Below are experts of layer 13 (counted from 0) of a mixture-of-experts language model. Rows are named router (the router's row for the expert), gate (a neuron's input weights, with its number), up (a neuron's input weights, with its number) and show model dimensions 0-255. Each number is 500 + 25 x the weight over its row's rms, rounded and kept within 0 to 999. Numbers have three digits each.
Before each expert's rows: a language model's description of what the expert responds to. This comes from a sample of Wikipedia text that the model never trained on.

# expert 12
Description: Mid-word verb fragments. Interior pieces of common Latinate words just before -ed, -ing or -ation endings, such as ruct, ribut, coordin, safeg-u-ard.
router:497495473498483464490505488519515488483494503488499440495519510487488497482517479503497477482498497509475492494500539492493485518450516530519521450528490491516506504525492536509510486504537482538473495493533445452532509516560483480467526505510509555503469555553502453484472516489479519534502511576503498477481446488428503482476523486489499504504510501465508499499464447471483493525488472468508472519470462486492481464497480504514499518484509525511477491493546550530534540518519517548460494510438510499523510511490462515475504495483469500535520449468480472495434492486515468484544516471493484485477520485501504496439524467524510476522472479485501537534505544506514458518536485522488507476488521511492499502528531480507475488514489538516511548521494466480481500508517490
gate0:520484513548477476503513562524493480489480480483541507458497494500468479500501440507474504437514524528490480510526522503481507511492529473510489481533533498510460552504567518468491483537505492509517523510531511479517486495488497462467519515457487525544470529515459512492460485530502491493524499475481444518486503461435496506460506464521495480499521457506495517536494457529518478516458535481503480477491491525516517454508478499502495488513490528492479491554490523546552552525481540473469553476491484476465506534470531504501486515498480485522489528485479477500475449470501463494518486494512483509499479542470550496500486480501493478521503495492500507533530526505461487491499549538491514489525505503497504483476513507504514492501463536509527518526505496498450563476462487
up0:489474481493494563478484474509523518491538530481484540515500502513531527543524498549514449478472472516518498537512483520491471518536505496465476512461508448511534474502451486519496483472499509493476559489509498477495514492524527505504499506523506499470520506489500485488496463486530494528484498479509507513428506493536502520525512536525538547488494522486493496483502518513522534503524483537481486520513494521514466533515500490584475465454461466544482489519476505475514439512510481496516458537536494495480488506482523511502543492537491498463476463470506511507530487519480506505521503533469465476526509532554529497482522507557510491486508464521511485462499510560515482509459518433516510518501528488475480518490487469489493504476503477445472509551500486503529474507536504

# expert 24
Description: Romance-style name onsets. Opening syllables of capitalized Spanish, Latin or other Romance-style names and words, e.g. Cam-acho, Luc, Marc, Dam-ascus.
router:484528496500539461475468436503492518536515540473445474524551499508498546482498494514502520504488489486448502539491475459537471479487450521495505465491511503471489498532471506543480461509536482531553511484499462515538492509513480483492466528474474517517512492491499444503504487515507480506560517538504481503488484467487488472528480508509497505490509458523498484501533474481543512525495484473498510495525477451531426542486464498560503506516508479526486514524524498518459517494506487513437483513506533488478509486482472493493473461528479508521522466493526461484471488485522509540496500506516490524512520489481522489441467466542526521516486520504501505526498532478480488496542507517526504473517520492500455502542528489457450480538491493490543503512463498495511505549515475
gate0:459516504500524548450517481469508544546482479495488522471533474482487519490461489502534515505520470562514485510534474494506528522487481509488516484492422512555499504477497505556553552519506481522534498492547474511533503521473518500501519481456492459477499524513504454505487481462504520481522491479511466518500520508503545492501451520477501533529501508519522452473502482475530487528504500496502495499521523532541495487477495471508485544498464502547450530484491497525541551471486481491497473502536511512531500499496514507517490447506502514470501494447573500462476509463550490496507525499523528482461512480479475501497524486494468476509516529499497497498518522526478494532489504546508468516477522469492511493484504508491443500472528496518536526462496517437506495505492499
up0:484517511491499466474512465503509501521497518500540495516494521478479504462552503518495480509483490494512481544494443484512526517519516511558468468467449484522476485495508510497554514513510507487521482515480503496545503518452475484519478510512497512521454477478468496496532481484503512489491506472554534524504550538507483496502525481469490489493502505502471464534537490506529530526470510500468498497504501474484517519471497450539527504509494514470458528542533482509526531466543500493524476528511508491505506534552518500550530456485520508470486463503466486527485509429513521481454512508512499478499491534496477462490504491496522507519499477417498512483467511495501487493491456498533518490513531473496565467511567506529502498565492515529512483549528542498466486519528508

# expert 20
Description: Place and position nouns. Nouns after the/a that name places, positions or parts, often followed by of, such as village, north, area, top, centre, number.
router:464557494495552502463470470523529514509528544498500459509547517503467458480496505514514528499495529516528492542502479496524503479476461513489483481510514496475517477538459524493514503467539481514492535507522472506498491519519472493451504533512473549505475536549452451482500560483479517512518503539514502463541475460459503493483534439529505519494506487526484501497526485498493478487481455506474512561493494452473485503478471507483490509514508511532485534518521467481514523459513488563463524485460557486465502486474503490497527478502517485489512471475500491511480489508512447499486535486498504501511506462489483500512477481538487508493531493517550507544475481477474479504514453481467470470475512517469445517528508484491501507491516490540481533530518469488495494530512463
gate17:490473477537514506486487457531518471480551553500488496491507503495475525497484520500495550473522530478479477495514536475465507488530514523574444494489517540501488520491563492505517487492530496531523481453455459502480466547533524510398472489531498493486536513473497489484508524481485532499472444475479506505461498509475524504475525503495509522464502518481518473546476511473501520491538442506497530478520509473497516512533511504470481531539498485479514477526523482533484517469499484498537562512545547521505512518514510487506509465463495487490518527500512477525494509514527501480466496512522490482484472510511515529540469487483488502519516469501528447538477506507492470468490490491476486488530500477506533497494483435489516491477479505526499492564484480512490507493512506
up17:480495490507545479499459452494489467473504534499522455521523474524523514476525508467460457506543543518502494534500531496487477523508504504498514490461501531504534530525514485480500506453507472528485489480455442526502477490563494494455471503516466485522501506496497433467500540471498519497479531459509522487519510500468545514500522508493499463512471543505461506560470524488505511478526512495510527503502475481493558510494476494487507518553497480525554492516478527526490502514432514504532490492507518542513528479505536488485535487494525466473517486482543474527503491483486476495478484483513502449503489525518460520558468487492548496547511483513533499511499555515459528507512518523458473479514492508506456522489500451518505505504546494523490492511533476474508519496497509

# expert 16
Description: Foreign-name word pieces. Mid-word pieces of German, Scandinavian and other non-English names and words, such as ö, itz, sch, mann, and the f in Frankfurter.
router:434522472534512471502461499509519508483530523484447442504501516495479510508511494519541481480483511488505520521449533480522534491477482523491486492509525500474496514523486542527529487537480468579490521460544449463501437490534505484479479496463537507531486527521497448495502540472479474494500498532472503479483476507466492520509517504537483519516502508490469519500474492479478478490486515493478514518505499462472465463458474523530494521471511479478495530520523487499464525481526538513458500461510466465515505460489512499495538467494494501482526508448525520436457474509479475503515522467504501518493504490492435506509490511594506530514516492493524487504464470489482493506491473500457498502499498499483470478516504509458486480512514455520486524470492495485492520526528473
gate0:450531474510538501505448481501508492487464532492532515502479477491481526495500488504535471490456492508542502481466503488517481509507523525517497526545505489460488487511503523513491528512587521514556503457521518477505448482511535513471506493507512502520470493476506479462513573481488483514525510529468491457522501503473516477457517523476550507544500500515464516494489511476466488479520522538510514492522488504444490494513487514479459486465519476452490556492504524467430494500482529496462523512511501475501510480506490485508522497526487496497550471504509526503524477489482532493504525492507508522495478532528506506482510536494553525553472531458491483460463468527498513457492456519509515511490517483543508555548545499522487484502521474469447484477489489513515500492501483
up0:537496500508511478523500571474540450493516468501524508484483513484483480534513545490480478519466509555490490514505476461492501464478529472487495466540515517520495483503490451528516513486437458505483479537523512506529452521512551498519496498527531489491523527500500516489491459494492486493506516528524535528444504437540491465479502473501509553485505465481558471506510481502509500525506491528517491475557475478535511502525474480543538513520511512467478496497511531512537467503507506504508536483517503435493453516470521526510487480494501508525509474493520485512520519529515474563477473522482505463474504517493532505459507501488514463470525483512498503494501498532522487527519523475480546489538475500510492459468500527533502504449482552491528512551499508493484499492539524

# expert 27
Description: Clause boundaries and connectives. Commas, full stops and clause-linking conjunctions in running prose, such as when, because, however, while, reported that.
router:467523519480534463471504471502541527485503487509506474561553507492487533473499523457520489521473510554495465515514530444537475485481450514489496491456538513460486507532479527491529471505520486491473550496514457485504521525506497480471510493500509549512470532525504481498451488474504499524484487537505448456495462498482523486499518475502482542494523453496525516480485481457510470502497521489502501496486468487510494500464495512522490496501540499506502535513538513497468516487532511518461498499462527481474457515511482480494513521508533505493541489452519493484477504519513489489491528480483535482473543478550445523473495536549508485492497541509489527518500524500482493504562468494454517458459488500512448491536528484486478500489527511535503522512520465443516547506513474
gate1:509533506554491490469488521488552482514486504421542490494488501510538501491490532511529514481478503480514520561491529500489500501539525494476518529469528481508534541496464474483534496520460536461493515522495512488540505547517519556448485510541508468468477491491517471496492497503503449489481478498536485467482546502485503509501516506494517525513510559473468489570496504504493470505489532503489544499471483515540458512540526524512528477515534504453474490525504529525502459512556517501479534487477555525495469501496545501489519487513463503482505536547522501470473493522485485464475501474515504511485505498507510513458508517521508521454476509481494527494480541452509516501516484518531487469495494500494530517525485482472515494463459503532553507478493526512496542498501538
up1:569511489488510492510498521505558491505488490490512514544527484506483522491472517507500555536507509502532516503460520536513495520509478521499506468554511461500551475447534466476501518537529478482538524468500524500526475470505514526441494475474542481497505475507505542506480504535518486486515476525500578462472479498540488488483461475488542539503483491511502463479507494517526493481486440546507474478510502480480484517511509476539471483538514504485562493514525492497521479510494502534489497506489469493519490538516522509508544528475511494506518518487481528525500525471482538497510567525505491477514536480472507532497519482477452484533458493535511516513485510439485499475493513486483495517492522541520510539462507496514473503507529507548556523523476485500476533529504482

# expert 0
Description: Nationality and place-name pieces. Country, ethnic and nationality name fragments and the "of" or parentheses inside them, often Slavic or Cyrillic-heavy text, e.g. Soviet, Croat, Lithuan-ian.
router:499507503518503477491491458513503522508561536477457490525534521485491495473484483498496512492500494506474483560520504485520509496501455546497476472473526501459474494498462516555492466482498483516481528480524501473498521491529513475473517518461530501512493553472482456485512473495457495500493486506488472459506463495491559526518503495504485531509547496549523491491504496482485461540499486476474496501468434442467448517470451500496466564480505503539506497511517481509508505516530524494457486496478508496513506523499496463497499493530487477505517475482504485452429466519461488550488481459515494469459523489506488509477477543510499509487499497484524535532510549554476466536524468478516508517506500466512469476519504490467514513525522483534484497515522460466502513483454483
gate1:503474526513482526498472490474498512458527554498475509490514514463484494508521519510501491507573518472482454539484502489500463497470504495501521504508565492524522496514484499510501507494506498522504526501483521511471472521459501498512487502484507516500524518481443490470500468529483501522528501537522480459517517526493496505463517516467518489500520505510506482483510511486547440533536457512483512474452463473547503503492469516536497518495455510506460558439506487495494531479520474464501516487513487517507523531556548470499470449510468439513489503493484522478426499482475526529465483502485513545512479511513496549514549495501546469460478476459517500541509508496491516509498506468527473453526520451528466478524501494489503538519540490491510522528512486489507480493472523
up1:465505442476528534512471498527512471527509491535534504499466480558506508477508532516528461516490537472501534506524467508487496472490509485531510529501493479488477492505516495501468460487482460491520520500548472495537452542462512470540506496536528517554465480473570518536517529448498539503488464492495482509516522503510520478521490501529501529522488506511468496499527480482486532498486504492497470488540497515520506454528516495453521498479502470498465452500498512535542476488483480488519474515536487490463545545455481535495473495471486539514517500479512509479534505486487496508523490529519507435494554473469515525457508507508489534497503487478450515427505520478503496521508493465493505511477497552469506486483499492501495492506465499482563508512510503516488515493558480

# expert 7
Description: Proper-name words. Capitalized words inside names of institutions, publications and titles, such as National, University, Institute, Museum, Racing, Machine in Wayback Machine.
router:467510508501523466474452451512525488505507525471484473534522502478458488482516493484450503485492537505487507526513522491554487498475501509514460469516505488500528459544481499545504514520492439505520540517518469494516482515516515512478532525471505483498464533544471478505504483520491509475507533531503477481500458472472529472506494483517499504492518478546515523471512484505483463477462478482460471487478504464497502509477467520516525509479521510519510502516530447523527511494522504526487503481491495499497479474480491537466542494552515458516513426487520488494464464489471459516513498493500536540491531464510480520491505473521503521491512522477532509515533495540483492531492453497481499522483520517489458458539549474434485509498520528550520527552463511517501502530551452
gate0:487461502518560455517530517485445493497479490480514517481503519492514517524494518439483484503505472534504507485494519510521534450520527483477499525493525542469518483500510507508514558467504477542496503509485479530511457515504500454505517535473522523475504519498472456523526453470504508524479515529508543487504460467451520514491523498451490478489486472465457518485517507520509457530508512511441448416518529465504493486464528509506505495448508503527512460474516518464509518474496504516492480475510485510484532507542523538532521496512494448495512501491477509489463519499465513498477507509523474539487525489496482548477496525477474527474531517478536474505444501498487515511534523516500460473486490500527509506491503517475539466520544483541501502542509533532500538489504516
up0:480490488512505471495501509518517465479474520493529531492465541483498516517529490489532518495565467508466467524486530484489517516498515481473492553510510494493478475493503511525470474480475437498485510496497544499504464516519528505561513533514543484509526525536493484511508462454529502532485502492458462501466473501473534498486539490455466503480513501536476498514526538492542502505456475483488507428542521502504438510468480451495525449497466487492494493541512486498504507465490489507545499494529482501460477514528511535460517506528431508510461472498541548484518483476485515482458503511521467527456526501480514547485515533471500495479483510515530488490488440544499511513482526547478530511518503517506521496477525491507497490497501494498507492470502520523478546492525465

# expert 11
Description: Numeric punctuation and symbols. Symbols and punctuation inside or before numbers, such as decimal points, dashes, $, ±, ^{, and digit pieces of reference numbers.
router:493547495496505491465463503511521507502503501489498500544509494495449525496497492521505514508462503495493486539502507465529495462481501498525491507445502510485520516542465529531507477521526473498502518446504486499496484480552499504437512461488474552508489563481475456504490504448503510514547537533505476500522477467449535483501565497509525544478475487507523505464467500473495475498450482493510504503498478476471438550508486504520452522515498485520483507509504502523467530451504505542483491512495533503454484508477490497480553475514475483522534461434487496468466504533516497530512494510487494513509507480512455528443479489507530514487477506481479515498473478473481486515493485512487481534501451457497454499510508499480502460494518500578505480535493497508534488501514482
gate0:518581489473489469509498527440464498472488483536523523514495484464529511510472450547515488491518515533518459467476533538488501500521505520467520488519501548491544484526489506517513471556524467528510496484539554571518524491515505472521476507481491465453486499482499509533488470466486479529549491508517491489500515509482510475538511470490466531482504510510501466499532484510471491468484468558510499491542529492523486504529513562514527465526485521481488491535529485514529466503485523540512511540486496518505531520471502534458518493511495510489506484482483519474460529576506500526522522525522467498509479491520452481489502486474514513488462480487457461527485513485519498452513485489502496531496477513500486508514491542439499499489524503553491491505507508500472514500497483
up0:518519523472484480521521497474493513478508500483456511512498475523464523528474473474457476462490487478491472485500512472501487515498507494488462519511446503433524498488471538497517481525490482513514488514504504516516534533501464513516517496482520465493499508456473521487510529441501489511511494527525508497464469488494469486496512483481499478516519513500530529493480503503467484464462518498478504469496529528506511508527504535522487508546491572499481505502521521496499476397477514529489507499540473475519545507507545520495538507455506517493507512520513549511437515538522513560494524519477534511552512487440466470465473509512519494503498525524473492481486472513514524495474492466496461530457477520497561511502502522458516490471493529475470508540456517476494516534539476

# expert 13
Description: Determiners, possessives. Articles and possessive determiners after prepositions, opening a noun phrase: the, The, his, their, its, an, 's.
router:457552470492516487501459491493507549520535499480454502512517482534478521471518503484529474481517521511461484526505522451532539477475498509494487495475550512474504481537463522516483521495457475480499489492525486531542487556537526455449503519450482520484512501518502503470525492495466510541525541532475533512476482471467492490492491482525495505502532477531514532462506480469493479514487481495472512508494505507477527548461475500530465546492501486498492486494532450514443496516526507537465478484474554494466498477480476481493486492541464483509500492453541472465457468535527478473514527491509512538499519460491468499514513527507525501501485510495505512514486527530474456542509489540488525478489522498505500474538531466458517487513503503543497539519533493489530513536507476
gate0:467517509514484528506513521481505498495483526443504545494461497487452506480483507502518462455437531505529527487536528467501505482444512523512527510529504493461480501513524512523491500508489483476514516550484522494490522541524536499477495515493475509519497485507504468449532493531487525465500544517480536514496496492432538533516469505499480538499520525515479517523462520467494494522493495489496468506465493505512493574468459504466485475512519537488477492479535517518512483500464519513473507458516503499511500481453506498484476501518509450525484472483538492445482503467563501473517527493465468486484495507519475531493491544509489469494531484502556535517505497484476467498471483505514507512504539504493519472505581458488508427503496508481514526452503535500513491483476503
up0:474514510513472487503465498483454542508513499471513537489482488485500533516469521470513471470482525494520499537532476520465501488504532495478484497538505502509523504534490517531498456476473519464512511538486507474481501508475534519508507521514509508518540506491484522491540476536488524480522494513512513553517494503465486512504494507515552526491511502508464498516483560478517488496496469512514461455520483564509491557512496488479527477469478512504446472497456489521487463465412519481478512504518491528484470470498522511484488473469531446465529528493509482500465561501476462457498524461488446503515472547510522498542521540521487512494494472513491480477506514531466479476514529548488498523553488503459539503500519508478509489472500504481576493505520504492494487462491503

# expert 31
Description: Word-start prefixes, stems. First pieces of compound or derived words, such as un, inter, trans, pre, non, post, and stems like back in backlash.
router:479527513469500512506453492507496540496504546496475480556495514496493510486511485475464509513495519538517486501522520482526499472473494495526475515484523478477477499546488532508517474477475483515522502528498502503530470489576485463478525518494512542478476526538460451476510516487448480531516493535497473485475493507496543486502538474492454515495502471508523478498507488499489502515451447500505512544467451501495452484487463476490482495488526496541509520496491504513524509454501532500452471491471516491472521489507483511504536515531462467527535457495504434444440519484521499500492525461535501530528532476500465517489495503532514522524495517504523518532523535492487493508538486558530530521490485512542490508511536506507510526525499511524552526517479502479487542529544451
gate0:520554531468457525534473472493501494521514488497494500484501494480528505484512497420508509484521495547470518505507476503491533518535528504515526485503513470505536473468483507459531481525493481499514476468478505455552511494500520472518481518520509558469507543543467491526505489475505491496490509501514497482488483482510489498537538552458484497513425514491545522528497485483458493502501515545505529503485490567495466474528478510480477504515528495471505560477505506488494514481514489509475520481520444518520488514503500478454492508509468455512437498553492432502465515477495496533492454429495480508449503493472473488511545473514485493537503507517493498541507510483471518491508503535489456483487501475529500485486512487480521523533506524523496463519482465506478520511493514
up0:521486501469520488498506525514506501523497483468544500513509521549525493492495537499489464548474508454482506456468492505509446510502483494488496526513488453499515528492484505511501498479500486483483505528553485506506531492481517487526430484496492522548490524480475507477454504477470545513463505530509503504453483477494537439488471479525551499450493459497490532511474504476490493506535514523463503535512538469483505476504466496446471490529512523461521470484506489500522497522518489449504504480527510480479539518524536504515547518505504512492539492473470565526536518515549506535500496482489485521538479494493477493516484477494469509452490466472487500522510540525519488490497481488476464493488547491519465476562465556531500539501483499490485457563514507515511512474498497

# expert 18
Description: Biographical prepositions. Prepositions and career verbs in biographies after a subject, such as born at, graduated, joined, study at, ran for.
router:481533517513484471462474477523479505494528485502472492524521498510502526499488481509459525509483536518469515514494502503551486506491501520507497481474521500487500502529457566532509477492500474524487529489534479480476469518479499483507489518484514542467489529489459475484435543479466503498548520537494478472503475492435490471492523465517498499482493463545515513456471471498503469489462503487504486495534484475474471482470476525518503529494549488542510549508495500507507530497524477535501486478464531505500503487466480497495485480549529497523523511478536517450499474528503433507548504491517513514490536444544457508506482499530512493501502486452484536567502509551475485514523486526495514493505501496518473508496520463467467522502532527552517549516470462495514540534508490
gate1:511529525479507518494505486491499497481497552463517474493510479484507510500485488564536493488547515477478493491496471478506484508512448500503518516497480521532510476475480482526529482552485520529450484481477466464510511510510498489544494507549521456454520485509486496554528494510485555481523505497482542498527500500501534531458560486477506530519489508515513469488467511515513503486438473510478548469494467535506503535500489570508503491513549539507500499511498470488484534514497505485486503469532476503477526493457497474465491495525512513464520496529457479502517488540527496486540532512537511501481521493464446493475503527522520499521444485553508522548524498529476536474494527490511476507466479511492539520529512476525466525491436499512515532459504486459511501511500528
up1:459484486523533498494509505486487481555504494496493465480471482515526535493470454454508540464469493509544449483519470521525505499544511497473484498511500494509500533508490426514477529445481535500541473523527539524536498518503525455507540500458524515531492472473487496494473550506526483454501469490489505499500516474481478514537512520492485537476481514487516517507573454477510461464540538489502505490502484502541463524458503500481488492473458514490483463521456523489490508487499503515539519554476483516472501520506494510523557519489562497495508523496494507535497504488487534497468504509522518491527505485455513479519550491500526505479549483495484483494506485484487471508493491466518561473500462455493496554483491514494489496513515550529539515485487493472497493494492477

# expert 9
Description: Numbers in tables. Standalone numerals inside sports tables, election results and coordinates, e.g. 5, 62, 41 after a pipe or colon.
router:458555502474490515491480490508446514462547490491474507522508496489473501458483507473485485479485498516497518545536493459520491468512474492492459498499555500495523483528430512505523498518538468495494521505527494484538513503467485488460498505513474536545497526527461438508500500504487495514488484520510452492475471459419533498490496507499491531485509484529500474537480438491481493487500475469462509497542503491519477478483463506543485509487504507528488547484487499483519556506534486545510495479484566493446533496468484496484519510525519511533497486478493523467465473483513478470503522519501498502483517459470471508522478488540486509468508489521491487496490512495486500465525462519505497542468543509508471497498539512437508514501519498509485518520505474418482502503487467
gate0:473508503503489513477496484528493502465508530511522509559523524510478505473457510512517486529485506518497500492521492460482508525489504487478580490514474507485467463517465515521493530476472431489543490483513491500510464490520471519450497506512520478511485557567477460503535516482463503446501517517500471476472533494533502491503484510520442491471511472462507485479497501512479492514512485496466501500524485515486514533505524563494491523492559481477465482509506523458505462488487450504496499475551510502491519541522492530530465494509526479494480512502501481464531509452489508482511513489478476489476472482485461507516504480509481485525505525494502468485457470498489540527546497533467563472509557479484478487513477488501439479510522498493493528520482498418492484472481490
up0:486495520529492492512526484541441468479490507511538517536479478509503533501539483514518461506508537479506471509510504460519519487462499482537504543477465529513503496486470480523507530530504487484483543482550500525505479556474506471513527537490492491513499471501497475487543487526529510519476497503493479545540489492473519521532477543502495494478518491524535497487492509487467461473484483533515521499524464528475503524454550477494527497494508508485488495503533528546494439470524495490480476497519485474475511520526487501527473548501500566559496500539500469502462503483520483514489513504515502465486429499476495480447531485522504523482443485552462504500475483518534519503468502482538534477490461471519490516506522489515477469514481485419485494514538508478482472486498480

# expert 21
Description: South Asian name pieces. Syllables of Indian and other South Asian names and places, e.g. Raj, Bh, Pradesh, -abad, Mujib-ur, also Preceded/Succeeded in succession boxes.
router:489520497475506471491482462514529489515518495484500488539570489488473543478476498497498451505475508525517495518508516540509499469504462504515463471510527531478500500519477498528534500513510492525521513519510508523504476522515475453505531516453483523488529508482463469466496499507489504514526532556478447482508493490463509491490489463518460535448520438499495517523504470493459474499503510492511535536484487509474482538491473531477501494490474502510486488545495470482536535527496496509475492497455547513514461524484466501505503504502515508526497467459501495470467472495479478478509542447561505511501489481481483521525485501525490507515509460512512565524531524466470512515502469497453525524481487518537456496503537493450465459516491560536516494570499473491502510549513504
gate0:474557512495512487495475473486529473526472520502503455495486469502533501492494544486489495490512552529446474480493497533526531472487511511496504518521508494493512507452502433515517542509489499499521503459432500498538494510462505534549486488491478517494510506483491488528500498561476510509497521492461498504498495521446542480511532477537560502464520536523532474486502546468519459543526550487466471495452518524525512482536501537544484520530545513491521505517508497516510517513460519474504481469486535511486474507507519516498546474544518465487503503479510520492484498525521476499494504523480558509503517475474490501481508509469515520481530490472496491504496532492453502489478502492518459501495485457499441501483533483489473533494489469490499484457538518468525491520557451
up0:516520492509483500451487476445517489474479505513502494541485477512490478452494523561509478504491476518497520513488537539520506514485539458495540502482435512473466466470504530451514504461520515483488501485513467533488526493497500476468495500505507469536511538551481493535475526487492506440483483536543492502516488505497515523492517500487521445505466499486425525475485507515463512490504498505526510504511492522537507471474474485484479518456482531497483469534529519508501452509531488523514529507470530514467511490511520511491464525504512520515480569520506513492528547435520502528503508467499518503491439505532519468484555453493461476470463495524466514488480506467540489481521503524531531507502496532482535499487531456507490511523488507508480498497536550518499491527512502

# expert 3
Description: Infobox field labels. Field names and closing punctuation in infobox and table headers, such as Coordinates, Height, Music:, footballer, politician, or table divider rows.
router:470497496503530476487501477527513521478496508479496496491510484495469458458546490527510493487471500496503496521544492461489457492504520501516506489498501501471461513527477516506485493510465502527515507474515513526507507507509517491469527518471512512499495549551466446506487496473468494513506492523476486481546473508408523476519513485493485503470545493528493529503496478443510495471505475511486486507469498460489424465457489520558486506492508539536477510516489497521522545476533496528496526473476548464487550495466485509476513483516509474512512492496494499465499436512490465505499517494493517507492503451503501500526501474515510502448537488477502540550519510537490479503537482526486522479499484520552491498522558514410462478518502502525534519531479478466509478505540488
gate0:483500489473497482470479504484490509502498516509525502495508479519487481500556503503516534521502509519514540509468507505487477498466496525473488505467489501520556476484501513488456515529474509523503496507508536485497501534493517497462522464491466479529541496525510463497468473480456495487520498522447475496550546543486505482557467453509481526473498535525508489508489515502497519467461537521520495479473510543487455471509508550516447512532543498509493452503469511563555504514510522523504476495523482522498498509494494501521462519502536500521531478534512505490535525570447467472531513466517537484489501538486521473530517489489496457494519503477495531494525522487479513548567529509509508458530512524506521542510535499519523463526490501512511541510473498513492518543443484
up0:512461521479507477468469479486509542532481513451467534497509475521528503489472472542474482490509503510532461489466485497516503525458522475497495535495493516487535510499497504521474507508455570552485512495534518492477472482546548525507497493482474482468483454500537442511500505522505523555495502563497450500565549490467492518497496506493469505457520499504519487498496456535509493458509495518515498498542484523471453484512507514550515477478492515481496512511492478548450491516523513459527490487531514486548506494499527481514501489488555475527537485491501482548453532531466474525476534493511522461486481519480533527520496467474480531479479487505454498475489515513499508533515496489513540446508499490522506494474488529458509514466488503510490516510529486499472495532480492

# expert 6
Description: Verbs after subjects. Modal and main verbs plus the to/for/that following them in argumentative or narrative prose, e.g. would, could, gave, planned to.
router:489524497513515470498521467519504506498559512482460475540501501517513500466502485488491498497473517547519497545501498452542498488478488508533487442479510510495523503564489537476537508489506477539511510475534492498522486508493496455478498523464512558501508548539453489489502499475514488491511506533488473442514472476463524502496523468503476522499482446503519509481431473486512501511478496501473498501562457495492490502494473525539472514510481537513466505504526521538515526513549515509478498494484482464439476481482470480514493473504465517540523444486539500499502464479483484488530495479525493519475510492498458516502482531527516539504517494503480537527513503531489468512490481489502502525471495476494469490534498495448483516495537516567527562519497480451516505522507459
gate1:506507509525563569481489525514474483540480513483488498495530491486508475512523472523483475526516463510507524556520494463472523536513498486477527481510488521460536484479491485545496473516539457480479434525517478487510535507509482518559487473465486517505464475492519505521480509481466476529511546496458474493484486499515508526514486472459491491536480500518524496478468493501569505474464513499539510512498528472502509508495510531463490540514515533481516534477472491519471462519554485481488484512523466505490516504429484509469488498543514491489493509497476501463509473491488476462487475544548518494488481483516537503527496508495476498482486495472467518471530526481508500455493528483504539517512548521486513527511470520511513536508530476496508454520490517554535549504512451
up1:518497509476532514509486499489496507483506516508444485458498496493512467470503451530559499526494503533514530513504490493523511531467494505510554490518503462511506482499543471457465467533529518498492473503514506523507543507542482534478486494470501536532453496514498491502521470521485488531505511531472503508495518504506503527512515554444462530512470473484521495487455507503473515499466492465543506536504505539527515496481480470512512507461492450499518526473513517496485474468543439468492521498496469473547534461492513487487511520497468483483510479464473429547490522469513509474486502489520517470507549490501520480474496557531467487454547549534528549488517521498517514540477483505447525515506505561485536495511498475498521502480514531493520490497502493474537484504497489

# expert 30
Description: Indefinite articles and descriptors. The article a/an and the adjective after it in descriptive phrases, e.g. a Dutch musical group, a South African brand, sentence-final periods.
router:485504516514546466510496475528529511497513517475532483517510513535507502465489487489504489477496510525490455510497490491527471455465491510511467474507544503497497487490475507514512504479534471550523525481525492494505463532504520505409506520497526492487476540517477496478493512481488482499513507543488481438499509510456525503515468470496475562482524481544507521502516488500475500520474512464509504523515487468485489505483475533577463528512512479503493503519498486507480530471506526483520500486472524476471466462465495476469507531525523496522498456449468463474456476471463438481463531518520514525485527468514497516484489499518503475529501516459480547548505528487499473539521466500488548503485500489495482504535535426469476493517523473556497507530523493492517513531509469
gate0:502455522549490432451495505519511475539471531471541467500497489500493489500508514535501474506517472479517507501456507497497489501491457490457453531477484488497494502503455515503536487525515474497495519528534525486496508498428468511505472489477495488490526534497488531482530460515468471453474549517473509511522461489517510472486458503524545524479487501511527485493514485538517476518474508492468536464510515468514541482512534518498499550489518495474498472495500488487502509495523546515500502466521493483499484529523534443507511497504537447507521475474537488519445463477469498510519515500547552535503512479552483520536548464524461510515490530458495472508520455486499492512499525480445502501518499510523525498497499512431495496491523482455471498518497528508521476511522484
up0:506476520487506449553493522509540519507487512467559500546518514519559501483485522537487501474484493482549470514475454485544510499491485494472494541506456500508503482483499512492533492515506486478512509494549493499489512467483458496501518510511492464480513521523490536491514463571503494452496527548472505512492470472500499500523503492508508512513462510493517532520482459488473490487494526472488514500547455468515529500491500530528504508504532526496513493465490519525464492524507491453565516485488492460456470515544565462490514540476529483464522474458478469511501487494495502491496525495513505532480468503500538508540518502502452510499494520457509479502532467492481513560526484506475538480502475486525481497476540514466462499537521525517488541518538514515500471503564479

# expert 4
Description: Line breaks, section headers. Line breaks ending sentences, list items and table rows, plus == heading markers and heading words like History, Biography, Geography.
router:481509512499505486486510489487475532491567508487505472508518512499505486505463450459491450523443511519476510507505519492533489492485474506521485471495559508486491507543469563511500501496497487569491548483529489490508490494524504489442491517495509530508488516510495431503482521507494481558543495521483501456503501476489539504499552476504455521430507457503501486498470466479501474517480492500491508494488466476499437505485438494536483523461537517507465498508541484537476532455528484489477497490475547488502491510444504526520476507505495485508504493481504482493486486505515405530475534487510514494487576500494500523512475480515517509488522509506505521541481504519495486493517513501498524494487516487504452492530550503494457488499526496504501486467487511479475513530495465
gate1:539519493522517512504526487501449485517538520479483474515515534509496572530497519502523525488511478457498482456526535531495505489519487492523472497467467508448505495573497509534540547480505499476476491539501511483500494476500512514511474499540533496469472522457481469471516515485507501520457460441493496505456504533494494507507511532489496505467482486502511538483479526512533548474472508469472523541442475467511454486494507517535502483502532518518462503511504493494503500499514459488495539521489462496474496479510487488502483495514467477539510539520488482537482503483543418494500527520472496521467464510534531460499487534505502524513476494496472487545480502476512485486510505516516494462485512533517492452543558480457501536490512500485530518500546456488467492510490491
up1:524545452473500525506513480523433513469526504482501456546528521509545536511516508497506491448529475435508469472511535479493477493478482509522488501516486510465514481569499509525507549497508471491469495540499511490492487486493468499517497499544531562480460490443504481494540510494488506483479511477482486510482512503520460505471520525511514506535467461470506515500491535524510555512478488455475500540482508503459498500471525492521498486518530515509516507509496481516522491483492466497490519495531443499497492465496522516493491529518459463537504518500496508526502460453542465484465533508461507507462466493534518441521494579503487498528502496518483483525449516477471510517487522525500483506521531499486485490520527450523500534498494483478495488460550509496490501486500541